Experts of a small language model: 8 picks a token, a variant of Adam for the experts.
Below are experts of layer 5 (counted from 0) of a mixture-of-experts language model. Rows are named router (the router's row for the expert), gate (a neuron's input weights, with its number), up (a neuron's input weights, with its number) and show model dimensions 0-111. Each number is 500 + 50 x the weight over its row's rms, rounded and kept within 0 to 999. Numbers have three digits each.
After each expert's rows: "gets" lists some tokens that make up at least twice as much of what it gets as of all text. This comes from a sample of Wikipedia text that the model never trained on. Tokens count by the router's weight.

# expert 10
router:512420457485544569514499521485509511467488530636424505499483515534466519535497544510447492480530514530465530536530523608490533488544551495479496532422492551432587483534473479372519446552511497517531504529600510434539512564499552418540428527486488545397497506441573484580603441443487516543537462531475528461450493462539581573599536483476
gate0:639502538582592456490531558530491471505496439443512486579500481536513473474530458458439573485542461569495537501478533465503487418439562533478557563511538455557487486522549492482510503481455550799520508517562534434491555477537500550434466467495474488448440443467511565499547502389518482518544512573591516482474514496507469554591447487512
up0:469526483417603527483527511527397463565444392458511372535573487522535421432466470560435541437531623513519463493474488496516463519448560556417545494466547507484536467569446538366474470489471532517496510526540501463497542437540554572480515480445538477473456432476497413469502443472587445502680427507492510481545527469502500568607508499540
gate1:480699510457549467478469512525416545509506444470508458506488510472487408490476445417425484572587520557453488482437509611563486549545485495513530517509482465508560467562457527538531508568515541616699495492464552456513528480473581478573496551563434533508553490447528520462499460512479522484464542427464464492518481567469515504554529461497
up1:502507504536462502515469555479600439461491585558429567448472517487444462499558591505547479406454476683484539423611499403466549491442549519534442502538468496524435562471587462546531483528412531429551477469564471588542453501522381472501487582484535464476485450607471479502497586481516435559554635487489428563480471437499442427510488458527
gate2:448454687454453520494520508379496494509481537495387494470501458482500490567540522568483451509542494518444522497550479491528514524532390529515502560497540514410467416544472546461529522509489579587487621488584565443495421512540517466504429516436499482479504501465382520538499466455462504490476526528540545569508463517519536484501523532522
up2:489489443576535479556555497544545587475500423466487525484501534489507554488432503510503552511519478454642529548499509594513486568463559520470524482468624465512439552493506578496598428517560545475443489469490469515487553514562487568474509522488419468549576514424481438441519394412491518474456521716570494455481529529515472466514488544561
gate3:590560543653491402436446523493427512490442442568568527657470435463539515506550503613474480431461497474428552512540502542484475482486485479502538439502475553508495491523547515492624434586573465519534507729530468476550544491508475563475504430545506460462491459460467579543507448506500522578517538499571471514406520484569489501502467541522
up3:466553515518464556545578489583516509504527486440532458503590506533475437449465489497563468573549443457546669408524533592573501425520529457437576548533534464467482478479530440491540491429476508467411498481417518484488503444537485450478512641500549510520576485473493440481544477475532431566423544578618529570566546515489573480594461459469
gets: " ", "%", "3", "4", "5", "6"

# expert 47
router:529530600420493507508486467551486450374537496528465476509470573542447498509580571529488420461533425502494471501569488513404484512538497488438422514451495514438500527513495484501539557485455486590548660508505500492583426590515454408518437514478519586445457511433622527493520523559514470470593455511378542456455527506550447574456550474417
gate0:626545477544490466501494435503506504523520436423540508474574467515496484506491532414530570572524437485479484513470495416502516466482443492470529466469520484598539523442488490446487623410498465661500511497537521477484488515525500410541501545472454485464431490504436547507477319446396456472561431545499482512529507536484526509451638507535
up0:447506510474483546554498390516413462515474490443522520491510467468527481438522551411546498470571592443445457582500506351473499464475476512505486455472505453566571533508401565440470454483511476444518476493523482522494431539523536485525453561426559514444443450465525502510497378473467434519727450531463505517442572506512478632468614495481
gate1:525722558440424486441525446503500461480539518448543524478486497429541482424527407484459447466457472575584480421460470474480504497545511526498527554478574509371470541482562490540460494531469542526674577449464463481531478539497495504471461520495477516530506492546451550506405455569613492590493481541514533456502481513573473502517500533404
up1:402561485518599552486453517545500538517492646540560478532591543537528451488526540517496512498552473697398473535573463535445532494535494532520506510560519470553500388508466499461568547459491515401505469479518466555532527477479491548548606528523430498475441523508526637457558578501486443486455683508495550474493523546499469529430551515470
gate2:392507681508435444499564484478433488460555476488536517588601480464513396476492485484478576447531496473507517419532518462569484487627501467585570555513388568563492441493483486493419525483472519504486629476413492471490614494550531488518474526498579501576464517459541565437481498586488452571503496485388606512528500533444525502500537499525
up2:494468543458492478445521503523507445463505587526477483514539489529546520508503492520533507581508418456664434538506507512605437532559524559487532595513511397592464556560555423496508558441495501504511534440515549479518648549508483453493503579455469526459478454461618455411502502446507461493442492650488549501580558587530528499474568615452
gate3:541481538663510541573461539472514458478501489529533545495556532491546539530529460461562539536572467449500496468510491468453516414515473499495447504553521461530483493514525553531497573443496540564496552596508557470556456476526492436476565445406589575530477537582495451603511572429511581519453501471404503601473468478603478408473537524401
up3:587502516535635570568490455482511452487502473487521520503511633547483531610523558583509580500545480463578623468525477489513497502510436521526500490476489529417490406496581555497477433445408539568492525459444527558484461490499523404511441520440574489513451483481508471485494484529458552468435504495615472564481509553549462537406441544516
gets: ",", " |", " ", " was", " with", " ("

# expert 45
router:479461542451441484491516443501516506536496431535501480571406569398458470517585558499491396525516552567414515529455568485564455493517545475506533445543471573594530512500432585495462567498525468514554619557504519478579446560503434525508426505457449485556502472492517531583511560508518504488476552512350525492515504454476532516548524452461
gate0:645484465477533449476518423506403493573512487487494459558561427480520547526471572513609471546407475376578504548485452518487480490500490536510474502448535508553544508608554509515475455475529493654510536478509510589444447519541557446406545360437507500542532513519488483446488454496431627447455461546453548522457443504504519445550520480530
up0:422546499462529483521497582617456477541435482535480506496398452442550527503489566521498475513467536507482554564508463467509501484552416475497503507498553537422511531569413546491447655512513553520466533615495514586625444474476547469448537409416482491530559488475465460525503476551565572583707537563572543500428431415471468436480514489572
gate1:517642562588562480509545447476465475562482482485481551495505493505481458524550462471458586492529620581486465545483539510515477503508562559507539563555521536590463418500483524536531445506447490423670514471579470528587506491464472630538602473469412517538489526526531503488498421552546477512513544433542487472531515505499511515501500486518
up1:567420562451519556507521361480464442557481474494477487487512535510511418495536510552469476536484480630474508551500550460526479427582517619503517498536482473541477488605463545441461495510472550484462480503488460611487495472521555585549475531546521475467501478444490450670485562527565459498555697470506505549448541531510515515404469534501
gate2:464487690519454507439499559488557472546511566584494521525543476425488514427465468494501569484418555552568448454539456517479478494481467440489485481429507545467529523484524520543516507540558474527571637541506551488539617536545479495545603446398528516590461461575503580495531428485487466583577492477484515545462535447566468502544574470512
up2:460501487555475518469522536477530500553444505629492448525537470437483508398452464449515509486431511543655461505528470463513449475514470478508553469465481546509541468539527476513569492519551460493556469512509518467514640478519520493582582461502494484618482435548459607445488410451534452569579439602487489531440473536519495453526520517547
gate3:501577534551555511526476539469395548511482476480482453542531527514460590511557537531529417539554467441506443491492496512535539360505495447515474532568500543520512512434584519553399466592510553567463495636555539483405501550508553506567560428532584485521534526464492586536518590478515498485446584568464537515500397578462502506397490501491
up3:465462413440456538520481471401627501539529430448477473503542560506455474472595464488584534533452489462483663356502454495554522529438535442490523524424489548457504453601578432494520521626588537515477490526551504576485492523490462503507501527503498485466476513519526438480475502546531478528491503455602443486622422470481516459496525533546
gets: " in", " the", "-", " of", ",", " a"

# expert 24
router:529549501505416525515473487512552498527577421464445544441529619426505558483514516517410461616535512520549554544471545581478513435534518501465507451492487526470477533516508396487461476521542519492498603558555420541522449611527521581496394555390548520497491510549587424620525503445486496459490502507519519447498479396599531482564544523470
gate0:701587449452493512518484479517471488482492503494506481447506560531533489494457515567455529586469478502519487423458509549515520524493472511518461607467499546508489530466458441520493526574425462662529488494481511546501504538550523478487492565597591489521468559537469486551523491483440575481485480436552536473456476561475541489528444533506
up0:543552512423521509548390521481476497424471501536477465439464588514573507462428620435415454540469628556505518623537498596452510476496465474487478507477552544469504449487500429506471471483570524539586476553472493575469577514540567481557502475496557514554546566473486543540508454456564569610592532514500512519458513507523487504545445566498
gate1:514659521478467514533538500529511522487468520522485534471531601441576482510419432531432593453469514482536525472503539505517485423500479521519497483559486522508514448443546506463470461514557559486677534454472505439523484550505521568445503516478537519596572554534480489523486499496547481454510421485544580512487488536556562476626417492571
up1:513555516399480580585468510511464517509517512528453476458477577529580554502451493525471501448422488712526472486464557525554437467593470505476550480438482489505488434516469491407435541521563599573466479471497522513534475585496519468393477529446480486610566547523533392564486531538495494481531641472571524529524455511541541511473361494548
gate2:487493642430426447453620473480532480433505465482555571507545480535510507552517507426557587527519454481542512581494552452544511453468506522491568525404418459489465518476494543409469453543539552597415606525563502505476459492516542578474454522479388473436554460482420441507481537397544479546532426479488574482543505479523513477531472496484
up2:512453538527525556419459584501586465583587559578460461504471487525472595499548559459454495540517471488509489431525438530481491516508491460441375404484520448553581467434493562506514543399476476379519506447521495522512468554541409368498456503648541554552463492496545569467532475517528541432517462597455438467536536435485467500500495491502
gate3:538548440588495545495464456515462538556449432544511476494568466554455429442622469535480536523511504522511460564440522507460475468542491530494513437420485410572475440500484511518514507540472483496505480608505466522554519516567554505462435555571390474491353517494505511509468421431519493546471411521489539510559506411516494541551548575547
up3:531487463565464502478435452537517515479544519489514517449439500491491452483527464478483513519558506480495667469496550509501506522561564489480475491591516499428562504534468512546517405584580495571462437480469532474439569486507521504542462455510478470441563462455427542513490467490498478536459532482647424465590459632419501439309503484523
gets: ".", " the", ",", " a", "==", " The"

# expert 30
router:558474507522510540447531481492557453491567470528386554507382492540446536575512468454525477509482451588438387482510490582455546517555577454425423488603425614422564566480438466445447562525477601462535533529533612477547553584516491429420457515490455593546467497485569537540474566529449522495462560511516574355472547532563521505444598507457
gate0:613456478515432469491491455541423521447536398399454588490515451453530499572439453521480380446449490506417494531430509443482466509438455528500538513525545469488480488499532556489517510387446503656489483491463462500490551487497412519501434527518423463526537528491607560537496407556509499499510514558496496558426525472488516414573489531447
up0:489627433554556546527508583509560498534500582492523437458491532493452460409583582503624584560517637422603493542620523492477565488575538472509464475437545454534509496497514502495544488619526522567532515564477486474511403511499607498534514496496520534475520457501401461482516499422446432476600542525463533564561508532491500598500451440549
gate1:495711406536480510471528589470372478505484505562464483451447522475596452564530463541537389463554534496557481550481437486550468424530477501493513532473421550468491428485560472565509539473503454491729507483543534467546553449568495407476550470509453515544484485503497534514478494485502427546547412548475561535381431492544535524587505524416
up1:479522494500504542582499477513553503498515484457530556515463551497534563507501439626532486519472502636410530438481592512537547521545541469523490520606546500482468477532445540492506571557395553472512506530561551574451438432562501584512509586517434431571537476430499493550508562483490548415522689512507472438509562433508457490459425451571
gate2:524524678440466495478462451444492540479625469543510453491525488466500450484529374459474551526477499486515479424442538519496474527461514555477509501472593538491408429470437480529493539449478505420567644511547511462504482557450535432499500507504508515582554473445441509524472533581477500556483536575545441454499394485489464532471523490383
up2:522472533566459502430520543527496531503503504565600490509506416516447507433438560404538462475539474507694534520486506473469611524489458506529447532484520451495491477482560479500529396578584443624459483524424503583478403492570535575529492511517478544332487490516496430497535463470500480347518519533435511554481543510463468451536500485572
gate3:530517497694512440497527470465515538456554515507490458499472450505507434502491523572532493436431475489546504492494498486467469558448508475550364485430564488458511555520588543503463508561538525493503505697490442515487554434376535417508425531527502491514479465456527530426493524537496497433403471524542496428565432514553430520479483437439
up3:483493573483482514481541491542488403443443506381542523524557456455464578543514452533509462566510580554498652424495519488521463540471480608551497443542428450511486399583454510469556414408512525547488542507418538491501525451517439546518401454508479471477481513595479507482536484480484427537499486567643507533509466416477519511498524447457
gets: "\n", " (", "″", " P", " Ch", " Al"

# expert 6
router:479482461489459581503516503540460493468422440530516549529504548425506523511443499554470479543541504479547521521529472559560488485512516489465455461530536533525538542611484503442500559541538531516480580520601558480566497544512481494476401501511416572532601533507568481454618500489594478393358511526433556459457463426600672494557510499481
gate0:563470445506487540581573559511486526543458434520518462525501508512468524491432518596497573516498428420445467502486458477534400501565480562499450505409587394556419454532599478462542453507576473685499480519534454553482513475578478518474597446543464546513523500490544534445544411498526457473556451513515486526471539563450512506542539562509
up0:449448464487472469463570486518459444407518496458509522542508458483507489447452528499482501537441683451484546518430500545384440513466522505466462531517526536603492467428530542458503451428550512513444518433507502569530468514539458490507523489498548596540541523428425481466503470523503488492636538535501517457436567504447527493458479523485
gate1:488727506562484519543490480475508497483525409510493553522493504513506457490485585500493577508512467510493492525467519541542479578529546510532552502510592504601429532518516520559454530478479539335680569521485499567511552495446497461453490437568490518540483592503500631490544332475516432464412483513469515561469460551541530540548523531507
up1:480548539421500497492341436566516531497538554487542484434505502463555456404543440526573584513521560693540438441449530472501537571563500539474457458451405442469543564577477511471444514462574507489525473440557490512538529528554513542485551533552543487526447573483505402518527453538517495508521638516575507532529487529494535514484471519546
gate2:493537614411542494543539481414495571555576409502472466520473548479509479560444510565534537524475522521484533445527459438485414508392506431470551457479505493580495531573470468561472581462518512507518630483544470499539499534527471480550530504440566508530510603515446507451534500433540547475469496468483527553524562502511580449467495506477
up2:492488439417433573556549514428468512500520524404475523517540561453557442533491522567511538510455497570598489516543486444488459539570491427454492529544491514522502502565461462528416569409505532460454468590603508473567428506539420472555520449437514525456504523499487469448501534428545571505495512645515548566506495411561519524474497524526
gate3:518506474657557491483496520467484494522528445517491640483552543504490599471464446523405433517476485437479499443522490624552507475385442455523498379507486529510388449555536554493490424489490480500443514630469644475510520521466516487527484543504574491500589559608545537448557431473486468536379527460544519581421449509486425381433480505529
up3:501510541508504503546505561501491534468542459466475469473471445485561531503422436522562535514471491557477588472475532464461575477420506493524344504624469554511475572463453484509481543489446521433526516465442501449500456524503579549462520450439457514451437457503585505491520569478454512482437483485678449432417434496485523451514548481551
gets: " ", ")", " b", "°", " g", " film"

# expert 26
router:524427461457472541504459468445532473518491541573446545476444573529462588542534564465483482481481484528497554541536577475496569507513593427486466484540425499448559500497506482505487473499471463551539531537556432514519435570530432482565447527496523596397580486487616497561580451464471537431591470564457609477512453489502561544556473451469
gate0:583539439499456425460442471498496477478495474412531592523539511561542545475488521522580603504531429527505509498519487483608535499538570499508496548490519472464576518456620522587480521579423479625485507500507527542505519477568432458517498467524543523457509619601586492459546440508523550448549475566471554490427550523518434552480465467494
up0:477528438528471465568494527480474511583516459452476502491440438521483607528538459518532551444494685549453491531517472473461443427467475466408458524497479503479475479483449493571541465461460418522516483498510509515590499479535524393534504542540468457474513476485554589415488490578591482437730448566410552520562510532495500522413495443483
gate1:588688541499474464508484469451497536531520520518524536505489476540582549515539452515497515506531504531465490522521508590488565460539556498537423470531515509449574546436465518464467591570477515482668539483499484547548577531467549501542441542419490529555442479423455542567566518463474537495546622530448458537591573498497526446585527548475
up1:403493473467569551450457443591522407439523493524457453485493564467409422506503521550547475503482487555506533471454513484472451541502468545513574533457508522491469455537554470479538539469544558526495526591577534478472467551520389505440540525513476538502471555528525422472478552515472493620435579441531549481470512467520480509392526503563
gate2:519516669570478538470477479529496535415497488495512513486536533459532517507440513499463488528552500504519461472546523518434507529424515530527498497603548525494593561506455419502554449536525482576529653490495528459473464479526464540595473448491546537470485600548508542452509473505490512436481460431458504608449557625482520521470523476454
up2:553548490469430548497452479567567474495492489503452497509455537488507504521469541486385493478534542519634481490595443522517489578487493512525448457601540541507583603467446395539504446578509463491500509478538501563519486454438528484487416417445495548507494626603438520364547499554484455561504497648491503570493521488504478489542527442434
gate3:462535524729494495463480506467486506447456498568438496488471438455603516482468491458406593479529522583464483515572532580491532428509517523470538499434543508459524414516523523407527494453498468498472493648407454466476527473501474464543514538476549458550515501404508526447557412468497503498474502494519592599619504536525478475554472561484
up3:515467504528507565491533483542502490477482459490451522547582466449532468465447500513407443485554495560528681434498417546496522496528539502493665509450532492487469448601471484441581488471503488522463491439412491537479512522523474503506448508502490441530542452426536579467544523537447456520456507608703570601512522540529507503559477543515
gets: "1", "2", "0", "9", "3", "4"

# expert 29
router:448496534553474601463433417521467498495529463484495464421482496444493477486554473446450443622503570506480453583446504566487522511537533417437478425526511485549571506488440448527503508503476482452551612596546515457535469515540496593442408478477387552535519402501621409490517476548497484445496565524488507439492638432581523528544577473468
gate0:731533500508511481469443492509466566537538496523474545479450519552507586557507566462512449467498497494526517585452459483550518425526477416506482533446517512452552490449547448536435440468461517731465530568440512466493488505595531554452487456534602497480527555499429501555484453505531523490403449496550477487444458569513578436487546511464
up0:404470459497506502518525594582549452465556475585577492575589492471452479560499520504556568450540586491494590501574545512477534575467495546565462423539490506487435555501546521419533513452589493493568523425505427542514533484383466513546509541479537480477506497493489500497569534514417506518655510505510574497537459511412386551492404526549
gate1:465664578533412438496481418417512574534544473581551476530524511612443503531419538518513547515656444455562480412548442479502461508512484470463521456514600591569533467477469470582530468606442511505631519468511491534507519482506504551510513562537506451557533483487617501476507426480433507429492557471514460515444491510453488546502498545461
up1:450502499511495526516547543489491533527516541450478510515491505492572510538440423495541563607465476707515473497545499500524491460512445440456455501583445538522500487445475490483571567474494526506526480512579489487522495502534501589495463502418467541547499463483466452502493554457493516508503653539536552483568628529503525536492532488519
gate2:504498649481517506509444457436458469506482502486573501535477459449530434514532526474561556500522517463527479526457503539444446566431435487505432455559532522521587461433383487490522516535464453495518658427515453583491493485584494616519566501523525477569458348503504457504504528454515571439498456403455514506431494473580518481497551453451
up2:449503452502425514488499595534482542488408514516489456513506514554467508491526499551502430439416518525664496462444458511445402484498478515497463426462472445564500489429501607455485455571442520484509485513522419465499576463555554535504477473504434515525469486500476577424527504445543532483488595741483491459542491482501505533499412452534
gate3:527514572681497552418575539512471559523496524483472458508487508465558372448458537527517452427500486507552480606461467489584441493495569384489523450448459508480474500522503509583608421467487505515577449719542507506496553503524511461519456452470454572537473428450537599412501426554495492509540510504568464438434498543443461523504531453436
up3:511491451602610485533490474511541444512498474472481539440562528543435544508482528529500536501486456554509678406577487605466544487557446487563492486527482500435560518533547541534507552406446520528318519498506402477465474483384443554488536529500546494451462575571432520536516591420476440470498464564597504507562550508510546488528456507524
gets: "\n", "==", ":", "-", "===", "="

# expert 36
router:567501512461489539525508489527532477385589453498552522499442498525464513458540541587512433501548470514536486601554442541462479583523514491468483512611537462426560511485523470522496570523495445480602601606526494480595542585548481407454440582505444566395463440430589535434541573439447479507455547546451535493446569470529427524495602497435
gate0:634454576437576443463531444471453531505534575533512529449606507441540489482479576511503501610559525513499514539452506484528494488523422452455498502485515489379557455492501568547484453565517502630579566487494539449512475487470550419426473543551488528530586450519461534450482525482442496409570575511534460519463540514443449442461527445489
up0:511485527565495468567527487507426512543465491456511454419537460508561520519457560508378584419496681578487491517554484521501552472437500535498505495481422469514515583520531468498477528519572558511520543510484382514490551553492493490483486466499506546469424579579450532432524461489495494495630465481476549510613443474502496441571483530452
gate1:559631463456560615592504563476453457560531468522522524520601434477467562448458513526577435489603494447551537522464459502471515564481488457520573518571522533545451544499529496509425488532537493462620473540438538609431545528515524446522551508396465483492542467449507546552511531526522536548503550499547483593466456527552458517478501501482
up1:515524464465462587492426505464492460509552539477421508455429579526460497468506520517594448514501445664461478510547463585405420537531424513443525510570563479552466488538466480492552564520477506459410552452475481658534513607451470477457570584513484496467485563456452525536475504481504519499557657402535491548389519523554481507546455492527
gate2:536525612510549492447545466546484556586504542602471476471530464528472549549417677430489559558557494466464511537538443583509495463563510510511476459491626549514478548542518553464526492511501508512526669475534491504455512556502553474609449534419440536475535481556463465487495498497453559552578480483490489539475579481483509530561509517474
up2:480508543504461499490496543484503451452513478513500594510506491567544463493479420450467529505498458455555471564479532465468475515556536466478458517487522452512545514417463523547449507542479540491520498543478452491620513460510513449475591451478445437541473582482539468526509499505546430449504491667469537480505450461417493532469447504536
gate3:524545516664571594558461510470541533519518485576537501480473486443489507492513453528453562535468487578540529471544533511490505540527458410479469496547518586489442510433447409491491558483470479486588586701466436495537461491551554606501551508487484496464449557491457510408453511494510463487464460525468500543483558555615445567472480426500
up3:471535471520448456471497508471396501442494538588503551453388492466439448491527436463519453492499456493522639374347499544494423522498481408552535572531532544474504431497501494498480439612589503449521488500475622457489549492512509538462483512542520543514562450494527460484489421486488502478358489446662515504453451489540546447506535469567
gets: " |", ",", ";", ")", " and", " –"

# expert 31
router:527505596485380488415501498472539499558469461506475484509436469512467550556439474462508480579477508561492475482471562498541533517516582545471507487459477518531579531577404478427483466569482482476564596485508484500509464554582514431478469469536496514468493454418615525457486413572406472401463552528427537506515541514479578551542606516447
gate0:694491567445488546410611507470455514482490532473495451489603484553436498497494489568457585622481487534605533514484504484560499404580485485479569425463412500530507574498429476504460473476414420560558559483470474561486527469510542515482488524600452518494467461423483436476495467481409455414581512571446485562505468506530497509473585565460
up0:568433523421422553507489493558605542505534618459513525423462549509500567463493537529498523552494699422473517480430553502512451440561454508459518483465524508506580452475497452448487501585449513420501519511447475537510502476536485488485417531519558505425501489399504512544483512441513627551618501582446553520511488543505513520458520507519
gate1:510702548383459540471537525610514616548514526529379464438402590522498474453478521481504467532489494521484514517494543416420461445585502526483533488446498496483528509581414483498420447492514479536724522508515557551457416523558532448525514537491407520479419482592476431534477462461428435453459485468551530603508526528528463487490445583503
up1:491501489565501489500464475534467476461478486491565539548509521454547481428552539460526510423529541600486461555508487567543496604463490449532502614534578493433496440348532474551608516470486502443439473501527526484508646524554499557484484502437467496442545585470456510506518573497607612432445625538515510494450502495485524479559440492498
gate2:513563631529496502486480534505441579493524548564541547541479480512528541526544439504514541512510554444444481463502537541494437482531487435413510505540562512488459495472424474441419436488477554496510661485441516518436428426536624508503469503517551524532549368480511536435540378521476459494520510448435522509514486572440473506443596495570
up2:443538586466507490466483534495451456459581596535453471503556477520491405498538529405537489590583490498600403562557460525494479521542455502504516532564476457485444442485536410538577462535480447505544461529466512395483555489468535386462458473480457486431546516499547516481510452565497549506463419613519563485528550524516468471509479508466
gate3:556464498741492487545458532522477521464496554493451433492566484469542554428446484543477466556531498495500408496472433524532520517507452455476516525592449562498611456527568570550506505468472545452521515594520474500485537572589448415412378408538539541542455537495451455421495526588437517449511642486437459502496514477475460515509658476484
up3:350505488466481459549496539436496458542452470487519572513499502476474501525514520507583599508488530492484631506539481439555561531459486579528450508466553574489459541532518497447425533512546536505476541426496546557504437434483570456620508524469463489515489404523435516483496466485512487415442409565749541515519476482553459493524448435506
gets: ".", "0", " by", "–", " —", ")"

# expert 20
router:453483481460486603541462490435497408456559495503456531433399505441482444554454456442505509514549457545483503562506526543428493537579584458537391459509485470469565583515506473471486557551435460484499578511563541436514443486519441524490464571463561516374449467491601419531577561523555515493510401425384531571465619466615488600475526524482
gate0:616512491594502490485519531540506499452485477503428498504597465393510476461430472485526554513557415606523456577455446483484531485455465518561425511500525496603540569449463439555474460468482470654524490510555554516551566460499536606447530417548493477520462635525437464429488410523504546500465484502507476532425541501500522540523548496476
up0:455501463457469490462532527518459438494479589537432546528528551551569547475560543488503506444509707437505496556473519459481485511475453498525519473475448541426487562474496514388550473493480520503521479488547485519459502497571549465519467475460510508520475475483534503518488396549500572501709500581520504486538508452558463466485422520523
gate1:475676474528536463510545539461560476504545479460516505500393435473514467535552564502470537509480496630485522439537525524485454436492533498463474510490363452488416551456503401457482523531429485481710483420574483479463548492403483445531521555543537479501462466499415508484499535463464477466495505458491472556505497572549484481539490542472
up1:497566547465392483461477473526557486486540500512500490548573663548435438498435470490499450522531459607524525509433548540507475537479470498464518579531494517456649501515464476554447504531553562501474502534426431607509405494408494449560481506508476477538592486452532469526424498512413459598545644543444525518497472435392517474450481507508
gate2:578537693516452502510626522476481460479427451503470508514469525469571428541460446505547555622455530575463490506484481543518429501547493562576481449518427448544483495468527517467529482532492529478449721526497563524545583484528511483498488465480495504512500645539446485480415410601496512498518483459553609460508558435490521466552526500483
up2:501532609487613519497575632527468598461431445520465416508525490529605479484537486422504512500459473527658465567583513499451562492497438500484548491505497570632481510494496553511548527420460450472498524520461450444650567455468508502529516487444433466497455581546469516432496495633583513505503466568443514525513502388456498470458473482513
gate3:531500566654456570551478472497535509518467406552466453494407518520512435473474464510461506465495471579527481486510546475448472486459590502583486448506549498506540511501485496526501494558544498434552527702619457530512494483580422453492500465514535514526513412477516505390533559528480551509474510515515514498431487459598477525542541485578
up3:476523465453522488404504621535455488459536606481493469497558592458438496514514499527565461509404542494468664472540498504541487542520488508468475552510439558499459464485509494504507524505458563549563501480406480549565476552440546522552460639478432498491444454536462441549451548465436496520562511520604509484604492533449531451464497472452
gets: " ", "-", "–", "|", " He", " –"

# expert 35
router:531414549455548502491502508553550488509528478437477612457540565444471482545498513541506543502510491570528492521529585470422521557447530455567507375487498418462539569538575474502404385539411529496449626524552472466550494524532427526468489568564557493499522576481603485580527457469434460383499517535446565451463380571470586477565497506462
gate0:587459522453571493437450501510567520525491434516460438448481493473435540510547503562519511488434556526444552467542568502492548474443510467526463430459460510448492532437443587576482438491609484650494511419485556549435540490474570504472478576508498437491395498423496511555478530501485446535496457516486493443483525519569515422639581512549
up0:483510456476352546561444506487485381478465519520557533611429499543449465535471514441428498520463671518538463567462523497432487537517524464489552585418541476579566534474574456474602559537476406507513463493553497494537443519517471578547568453465460559445540442524522417513499445469584541462583532534411523570615547380509494487536519482488
gate1:473735488504555515482476508499459481461536522550450565470530447656498483498567406492534495507535462601447557498447577505419463477473511446492544501432456504550471514510492454593461555501549566492593478522550450407433564506538469518511507491542593415477531458516543548506475436547464519503496527456546562508562444552569559501532500453523
up1:414470523506448482469518523484476522516464508536428444554464497497474538536471507507486514542456543675481465476553542536494486542455592601546518604567473563542463486434579486512544470527493425490512478394515426565395447505466498536531500573493473550420422473432536515468435570458496522439543627554432453507473547536443457548449491530514
gate2:504411621400510516447490517395504531531440480535401513535542488512452544440514515457449574519458532569456486509602438535436518521585510485542551454458512468539519548508455468502464480583433504464557704520534474482534628458483521495542598542500511450477527557494567484470510515512480440495519499548538483452420530562459465558366480507469
up2:503629607531457536472587547519591495465483461506505462528440481492525423548516486498503465476517477448654478509432557405504544471412475463411420536509543596557545465482494530591512517486559516667489507545488518490498464599525470497550550499454493516484477436447484529497486515528509484512518411567455472483514501442504524450579542492545
gate3:508508479565545521539515487451404494612518577460479430543592511524516466460524503439485537463558616549463569464563523476549464520467482499487507382493470509537512417534535544551464463477411498506535550646501451506504452470509497448541483464611456511543513463520514504549505508485472391436489546622539465450463454534473502467520498463387
up3:476537487431496410506482517485489467487439430543482483484551497423464545423468463492408434461572551437464657526391450578555496429502501477474525481544525489410442418494450431481506463537509516566400492501498509540503572496519478504558600536419558556570481486477457510618471486580400582630475502457695521469494464436497492459499590508575
gets: " ", "9", "0", " for", " can", " where"

# expert 22
router:518522430463524443515477494516516492506527472543477433490492560433442528549514527513531417449542412460504585590493522546475550479568502493441500482489480515455500493449470555477488526482525427496475663605517497556588507626590489492520430558536484631423440555422499470494551537474432375577555468537437583460471551473547477510497566468456
gate0:670510565477448506501519537501543499474556443505517547433448396572453529475537508532516565524504473523541506474536490451562426501457478461469522552508513529544466560571491443513537486490504507659526596476442509446493512445537548438430471463588494527529507540469528628427484511454440455457517513528449513532476505538540518473464604513518
up0:449561489525514515495481458584417472498495572470593475480593455493440534545544474553469497502532637473536486465546462501566437478449453507449523464484537483555528500453471544523476465490475549460466503542474554606438433488478468576481494433536520578555466617387495574463479490558574478480679522545503466519496508544496496512463597473585
gate1:463602553445442434487462532551565519457509502534528458552542553510440504540488460553531447496459460451454539431441539475481535472522554351543495505524495457528493489507483465429455444540493499359670520493534503535551421567450488519489450574549523541476439489540487471563439526543476561499529513469465562477513495509542455589461459497411
up1:513531487591531564536460480512538481512492546505527533495462565534619474504518482487539575478537506653503484482490471551507477506420507584495480476448504485439462484530500525545531580452495459567578439501576472486450507435530437523501536487473483478567557460486517516545529479411538419445533626576604487517501501494494539418600494529619
gate2:667521634499483512465458571523480424480520453565641464555505531461464478530542550443519589515498545543599519488477533517506522582462541511520456502560484620485444485521425574443514512536416481436468706582483501518486476478415523510501491430513598557462517487397463498509552497467596494497512486410444493503472490448561448548493523472534
up2:550473461485452500472508521569476437498482464548591593487470493538525618480454424566475588496645546497697551596468463505394473575461564533471512457451495519489492442502416535481475546556525431505466476462425546494564503497521459507432550435373492512434446479522492456539542506532522538492461499634438553521464453416530466502488595553525
gate3:517492486641496473444559538468499479390516525459467468497545442524543612485500507473488438467426577489506582489483509500420500518500540474516527487471480431497519436499526563464568524443504522539523501723529498571511517480547426537588431548512541488604462520471544451501513511469433456503483595477517485526477530440495464366519550469473
up3:490422480558547549520554418485438529578441520511568535481406556498467476519526432549503504498544564551523652471517519509537534539495530490467425468530491526525511501503626467541468471530523443472492474408474556495479475515409538530409534468471558491488602523533482520475563527529512468534506378509614492512511415560511535584499462493529
gets: " and", "s", "'", "a", "i", "ar"